Experts of a small language model.
Size: 13 layers, vocabulary 16384, 47M parameters.
Experts: 32 experts in each of 7 layers, 176 squared ReLU neurons an expert, 2 picks a token, a shared expert of 320 neurons.
Training: a variant of Muon for the experts, 258M tokens, 3939 steps.
Below are experts of layer 6 (counted from 0) of a mixture-of-experts language model. Rows are named down (a neuron's output weights, with its number) and show model dimensions 80-159. Each number is 128 + 32 x the weight over its row's rms, rounded and kept within 0 to 255.
Before each expert's rows: a language model's description of what the expert responds to. This comes from a sample of Wikipedia text that the model never trained on.

# expert 27
What it handles: The article a or an before noun phrases, plus single capital letters inside acronyms and codes, such as NSB, NM, OMA.
down0 [140 138 155 134 112 188 104 118 155 148  86  56  95 147 137 113 126 151 130  97 133 126 163 128 164  57 159  90  68 146 154 164 162 144 106 134 114 106 154  84 107 113 124 138 130 118 158  66 132 145 140 129 141 141 115 116 179 148  83 176  47 139  96  85 117  82  87 144  94 119 157 139  89 110  93 165 151 119 146 135]
down1 [101 103 153 116 168 106 125 182  99 145 163 130 121 123  78 100 170 132 166 153 116 118  53  89 142 105 124 199 115 113  27 103 143 104 115 141 175 134 126 165 174  94 145 120  92 148  71 133  94 113  97  96 112 151  92  68  92 119 172  75 109  60 131 169 145 124 184 124 150 112 136  86 116 127 159  93 117 154  88 169]
down2 [154 107 116 181 106 149 113 116 132 127 136 209 145  86 115 106  71 156 169 160 131 125 116 204 151  85 130 106  86 178  89 145 148 155 141 128 175 160 109 140 114 156 135 138 101 129 127 166 122 164 110 153 120 114 146 133 104 146 142 112 122 162 162 130 207 148 129 113 143 111 120 124  88 101 154 123 110 102 175 112]
down3 [127 145  81 113 106  86 113  94 103  96 131 146 139 170 147 134 144  86 153 107 150 135 155  65  74 117 137 120 119 214 141  84 141 145 206 149 180 111  92 162  86  56 133 152 117 145 118 169 219 135 110 137 110 126 156  90 118  94 122 136 132  99 222 151 120 112  80 124 150 163 108 114 114 128  80  96  59  94  64 108]
down4 [157 122 109 150  88 162  76 139  90 169 187 163  87 109  96  96  72 189  86  94 141  79 124 130 120 172 106 102 172 125 136 144  81 131 159 116 127 161 131 153 154 179 125 126 112 135  53 136 110 156 120 148 124 158  82 177 197 161 103 104 118 186 163 141 128  99 136 119 118 109 133 152 179  96 183 136 138 125  93 121]
down5 [161 167 168  97 177  73 143 157 120 128  81 167 185  84 133 120 133 102 141 183  76 123 178  88 127  91 116 202 166 153 116 160 108 119 139 142  98  63 137 109 110 139  85 112  95 167 138 126  65 161 157 183 133 102 155 151 106 112 120 128 169 148 123 175 149 179 146 131 118 111 153  92  50 129 141  90 126  97 145 131]
down6 [ 74 133 105  84 117 133 187 138  93 164 131 106 138 136 153 152 107 105 164 125 120 109 138  66 136 137  93  86  94 109  90  90  85 176 128 110 152 163  93 143  80 112 162 135 106 212  46 131 111  81 136 107 155  79  78 181  96 131 118 113 143 105  79 142 118  87  81 179  95 116 122 220 170 143 123  73 133 110 141 144]
down7 [145 151 126 171 176 156 153 197 131  88 147  92 131 123 134 107 111 111  98 148 116 163  89 116 103 111 171 120 130  68 106 224 147 190 104 134 144  91 128 109 101 196 172 187  98 167 144 110 154  94 108 155 160 132  92  99 113  53 104 145 108 193  92  96 154 120  93 124  52  98  85 213 120 118 137 154 187 123 161  68]
down8 [135 169 109 177 128 193 116 176  64 161 165 152 142 158 174 155 139 106 130 153  76 112 154 169  34 146 139 184 132 144 162 102 135 127 156  56 104 114  62 122  75 166  98 118  91  83 139 128 130  90 127 119  99  81  93 139 111 176 119 102 152 162 144 130 148  86 123 107 180 165 183  73 164 170 126 102  87 132  93 148]
down9 [139 129 139 168 110  82 110 155 156 100 120  88 191  81 160 157 122 133 137 142 127 100 156 159 122 132 178 139 116 103 118 127  99  90 105  93 160 146 175 151 201 125  73 119 166 114 189  97 213  95 143  90 153 146 139 138 121  86  76 102 144 202 118 138  87 112 121 112  84  75 141  93  84 192 135 173 142 139 177 164]
down10 [ 97 120 118 115  96 126  90 136 170 117 172 123 163 123  74 113 161 101 118 162 189 106 169 147 133 170 160 108 157 104 151  94  89 165 185  99 148 192 184 118  72 129 131 107  49 138 159 113  64 168  97 138 105 109 185 159 102 136 135 116 162 145 129 107 121  33 140 125 127 157 131 139 124 104 131 123 135 178 136 142]
down11 [127  96 147 138 141 155 163 132 168 159 140  95 116  93 132 139 110 150 125  95 147 182 123 121  98 108 100 153  85 165 127 102 181 155 162  93  93  98 118  50 122 148 140 135 128 136  58 136 122 157 171 105 137 177 135 165 127 177 170 133 129 166 144  89 114 130 147 106 152 118 125 122 139 181 134 165 136 145 128 182]
down12 [100 136  51 111  51  92 119  95 113 133 159 147 101 139 197 141  99  98 127 153 105 152 108  80 175 127 183  78 128 175 127 152 155 122 115 136 154  94 119  82 163 123 157 184 126 116 119 165 133 129  82 130 141 148  74 141 125  71  98 134 135 126 109 145  53  50 155 116 132 159 130 130 119 166 123 131 133  88 115 165]
down13 [130 123 140 185 167 166 173 187 167 180 132  59 164 163  97 127 124  91 126  86 137 113 132 108  81  91  83  86 177 176 146 194  85 130 121 132 134 153  84 145 153  82 110 104 147 158 106 109 137  80 159 150 111 143 152 153  98 129  60 125 115 153 112 138 125 100 121  78 104  99 103  87  97 143 138 129 174  89 153 147]
down14 [125 191 131 156  90 122 111 135 179 142 162 103 141 123 106 147 123  98 143  85  91 144  58  75  82  73  61 130  77 106 176  76  83 118 118 131 160 171 107 132 129 142 139 101 147  79 129 178 106 129 144 100  75 132  77  49 153 113 137 167 152  88 191  83  94 126 114 159  84 124 123  83  90 149  96 175  92 137 130 144]
down15 [ 74 102 106 100 130  92 108 107 176 153 185 128  65 181 120 140 149 141 151 135 107 113 135 151 139 163 151 149  84 105 162 113 125 140 157 179 135  96 152 167 131 123 128  98  94 123 140 134 178 154 128 109 117 118 112  87 161 136 126 137 155 129 248 102 159 140  95 102 150 138 131 144 137 106  91 132 113 130 151 188]
down16 [ 83  87  94 108 120  94 190  57 126 154 140  86 134 174 135 109 158 113  70 116 141 103  99 155 165 134 136 164 129 183 117  50 115 102 133 177  91  67 131 114 146 181 118 143 117 182 131 150 181  90 104  98 111  76 120 109 172 136 130 165 104 140 158 134  96 105 132 104 211 109 127 163 142 144 108 118  46 180 134 172]
down17 [192 109 125 124  78 130 132 123 117 100 128 124  98 174  63 140 100 146  93 164 134 129 146 155 132 103  89 111 160 130 157 145 196 127 147 127 189 146  71 115 123  96  88  66  81 176 154 148 127  67 121  62  92 165 148  91 131 172 168 121 183 150 144 140 132  85  96 147 163 103 136 119 141  82 150 101 153 131 163  53]
down18 [156 122  66  65  93 123 106  81 197 107 102 139 113 113  79  95 164 116 135 135 149 130 168 101 109 120 144 131 118 152 141 126 120 114  95 153 132 122 119  68  98 114 100  82  97 127 162 102  98 130 198 100 126 163 115 128 163 128 194 143 119  67 169 133 138 141  32 154  98 122 129 111 139  85 152 180 134  89 186 122]
down19 [158  88 144  84 133 109 123 171 137 137 156  70 117 176  90 118 132 124 139 107 109 124 123 196 149 146 116 155  94 157 146 114 125 161 135  87  98 119 153 152 108 174 120 160 148 142 127 118 107 120 164 102 196  96 139 160 125 107 115 107 137 148 145 150 129 141 133  99  97 172 124  90 177  99 100 104 119 135 105 126]
down20 [ 85 173 111 105 136 110 150 136 104 129 178 105 150 122 137 146 137 114  97 108  91 141 103 108 107 167 139 153 159  97 146 157 119 101 112 106 133 149 121 155 132 167 157 147  88 128 168  76 100  81  95 242  89  84 106 177  83 144 161 110 121 152 133  88 156  82 142  93 144 103 140  97 137 111 152 116 119 229 190 131]
down21 [168 120 118 131 116  57  96 132 143 124 118 136 101  84  88 102 138 144 128 110 123 165 126 108 142 155 118 118 134 156 108 119 168  84 148 151 162 156 146  86 111 103 167  32 127 167 165 135  95  87 139 133  91 131  99 117  83 144  91 159 139 159 108  74  94  83 146 154 176 180 120 150 101 144 101 123 142  74 110 148]
down22 [119 149 198  79 124 157 108 190 131 181 112 107 119  96  81 125  90  74 151 111 115 159 173 121 180  78 188 177 149 192 125 139 112 115 132 115  96 133 111 151  88 106 133 105 120 104 138 126  92 167 134 158 163 113 145 128 118 111 129 165 106  86 150 113 101 170 177 124 141 149 109 115 136 108 169 121 111 126  76 120]
down23 [136 136 163 123 147 174 122 120  84 145 159 110  87 134  32 116 148 112 141 123 160 139  28 127 106 133 152 100 214 151 121  82  56 102 124 120 124  89  92  61 119 154 109 132 143  95 136 143 121 137 116 124 135 132  72 137 123  93 107 115 154  61 144 168  79 100 184  87 194  94 118 152 153 121 151  91 129  90  87 158]
down24 [149 134 178 149 136 113 134 118 121 111 137 104 139 135 190 145 162 117 101 132 161 144 112  49 110 129 143 145  76  64 127 154  69 125  91  93 157 211  80 134 115 139  94  87 123 129 113 136 133 118 165 122 126 181 136 148 130 123 139 145 162 136 119 120  95  77 157 180 116  88 156 184 109 122  84 104 153 160 180 131]
down25 [142 128 187 184  89 104 155 152 163 188 168 102 133 191 150  77 162  70 106  80  94 101 101 120 137 100 110 182  99 187 126 144  74  88 106 144 193 164 132 164 170 111 107 156 112 170 187 116 147 177 101 139 154 175 135  91 128 142 121 160 133 171 161 121 146  73 186 109 108  93  69 110 130 163 165 155 109 188 143 155]
down26 [133 124 178 116 126 150 114 100  92  92  34 101 144 185  74 117 106 118 152 104 117 143 101 116 165  81 145  71 158 148 155 201 157  59 136 169 133 126 145 122 125  74 117 169 113 141 120 188 134 147 106 137 123 131 132 134 160 191 127 131  95 122 139 190  92 158  75 128 168 123 145 139 109 119 141  86 107 134 157 103]
down27 [ 87 112 127 134 138 125 181  93 128 148 183 132 163  79 107 104 102 143 155 111 163 126  90 142 113 174 111 116 131  79 143 127 160 125 136 154 105 125 120 211 135 141 167 140 132  62 159 118 142  98  67 109 219 136 121 135  72 153 136 143 116 118 129  79 164  96 130 147 140 141 131 109 159  76 148 158 166 153  80  69]
down28 [178  99  90  88 108 124 148 171 109 134 108  96  95 143  93  61 118  96 171  84 151 139 124 102 165 125  92  94 136  85 133  86 114 160  76 146 190 111 142 114 101 105 139 146 107 115 142  84 116  83 102 100  98 161 115 122 127  89  73 197 158 141  90 131 114 126 136 135 109 167 138 153 104 117 114 140 120  99  94 151]
down29 [136  93 134 105 153 122 146 163 110 170 130 150 114 176 103  89 170 145 114 108 138 100  88 105  97 102 137 178 124 106 108 145  90 165 128 140 104 182 159 132 107  92 111 155 117 166  86  94 169 150 102 168 121  73 103 124 111 143  91  91 132 136 118 106 133  95  95  89 141 158 153  79  69 100 140  95 196 158 135 125]
down30 [140 140 163 162  42  70  61 152 121  98  78  91  97 110  85 134  87 145 127  98  68 153  96 168 102 128  67 114 156 132 146 166 107 125 136 142 132 127  63 187 167 106 135  95 130 153  72  97 149 164 113 144 157 102 152 132 156  93 148  73  93 120 158 132  98 115  88  78 169 142 116 144 128 144  88 132  65  91 146 176]
down31 [ 91 213 101 129 122 156 113 190 166 124 123 135 160  92 139  81 112  96 140 167 139  83 147 119  46 143 188 129  93 130 168  90 148 137 159 165 129 115 142  92  81  91 153 142  75 128 156 123 144 164 142 158 131 182  77 115 105 128 133 160 104 143  73 123 111 145 115  76  98 131 139 166 128 143  77  55 169  83  86  88]
down32 [101 113 144 115 129 246 138 130 147 138  91 130 185 165 125 188  57 166 169 128  87 159 162  75 118 109  78 148 153 135 132 101 101 161 132 130 115 147 134 117 114 124 112  75  71  98 144 101 116 113 149 117 139 156 168 135 110  91 173  93  42 115  83 150 107 149  90 149 131 154 123 124 162 114 165 115 124 141 111 125]
down33 [147 124 139 101 176  87 184 245 137 132 153  65 106 183 130 153 161 150 139 141 132 115 135 119  72 119 183 117 158 136 134 135 125 114 137 144 146 165 100  99 119 131 161 123 158  37  60 142 160  81 168 101 108 141 135 114 159  83  82  87 185  68 117 150  86 183 166 133 155 155  94 150 138 121 100 145 107  58 113 140]
down34 [142 107 122 145  93 171 170 143  45  87 135 124 137 114 115 154 104 130 119 121  70  89 150  96  74 127 154  59 129  84 125 158  95 142 208 114 122 148 118 115  68 162 120 143  79 125 144 169 112 163 125 195 161 117  97 112  88 118 163  98 132 164 136 133 172 161  89  54 144 134 149 151 101 165 151 158 152  86 122  53]
down35 [ 97 114  45 138  93 113 134 103 180 140 106  69 148 139 137 144 108 129 105 144 115 126 170  83 126  93 180 151 194 144 108 116 127 175  98 174 139 136 157 163 134 123 198 145 186  94 124 133  81  95 162 157 106 137 169 117  70  85 122 133 101 131  95  78 108 135 142 135 193  85  76 101 128  64 137 130  90 177 109  92]
down36 [171 142 119  74 110 105 182 115 125 117 139 146 130  57 109 125  73 170 150 142  93 175 175 156 157 107 141  90  97 153 174  78 153 127 170 120 137  84 106 113 119  98 195 194 106 107  95 134 168 113 108  40 121 145 105  99 168 212 139 113  90 110 142 141 144 162 139 104 126 123 103 126 153 113 173 138 127 112 145 125]
down37 [169  93 115 140 118 133 168 141 169 103 223 115 147 125 155 111 104 145 169 106  85 118 159 157 181 145 117 130 151  41 128 154  99 123 164 145 180  80 167  80 135 111  90 181 161 185 162 137 100 121 124  96 155 127 156 117 140  94 169 153 166 184 115 101 105 125 172 163  71 186 144 110 144  90 114 134  69 123 172 124]
down38 [145  83  93 151 110 146 127 177 185  89 143 139  92 100 178 137 128 130 150  91 143 170 162 141 164 130 178 116 130 104  91 129 118 137 100 160 145 156  98 154 164  98 153 149 201  88 128  89 123 143 128 115 125 100 167 149  95 153 113  26  99 153 137  70 115 163 168  98 129  83 115 103 139  84 152 105 118 144 160 210]
down39 [ 85 140 105 129 166 161  55  42 159 192 109 158 100 195 108  95 137 121 177 106  76 177 141 163 165 123 143 181 189 164 106 180  80  93 121 134 139 128 151 103 145 163 100 107  91  84 166 185 138 142 133  92 124 135 150  79 187 127 154 131 112 157 139 130 138  91 145 149 162 105 167  98 120 199  95 127 124  98 102 178]
down40 [136 147 125 104 167  66 117 132 147 107 103  29 139 126 111  44 136 146 107 128  83 121 171  64 189 133 171  92  74 109 176  98 141 169 152  95  80 166  77 114 142 145  95 107 146 129  91 150 150 142 172 150 120 106 137 133 149  99  94 108 122 116 157 140  67 136 123 102 208 114 128 177 146  91  95  98  99 131 138  90]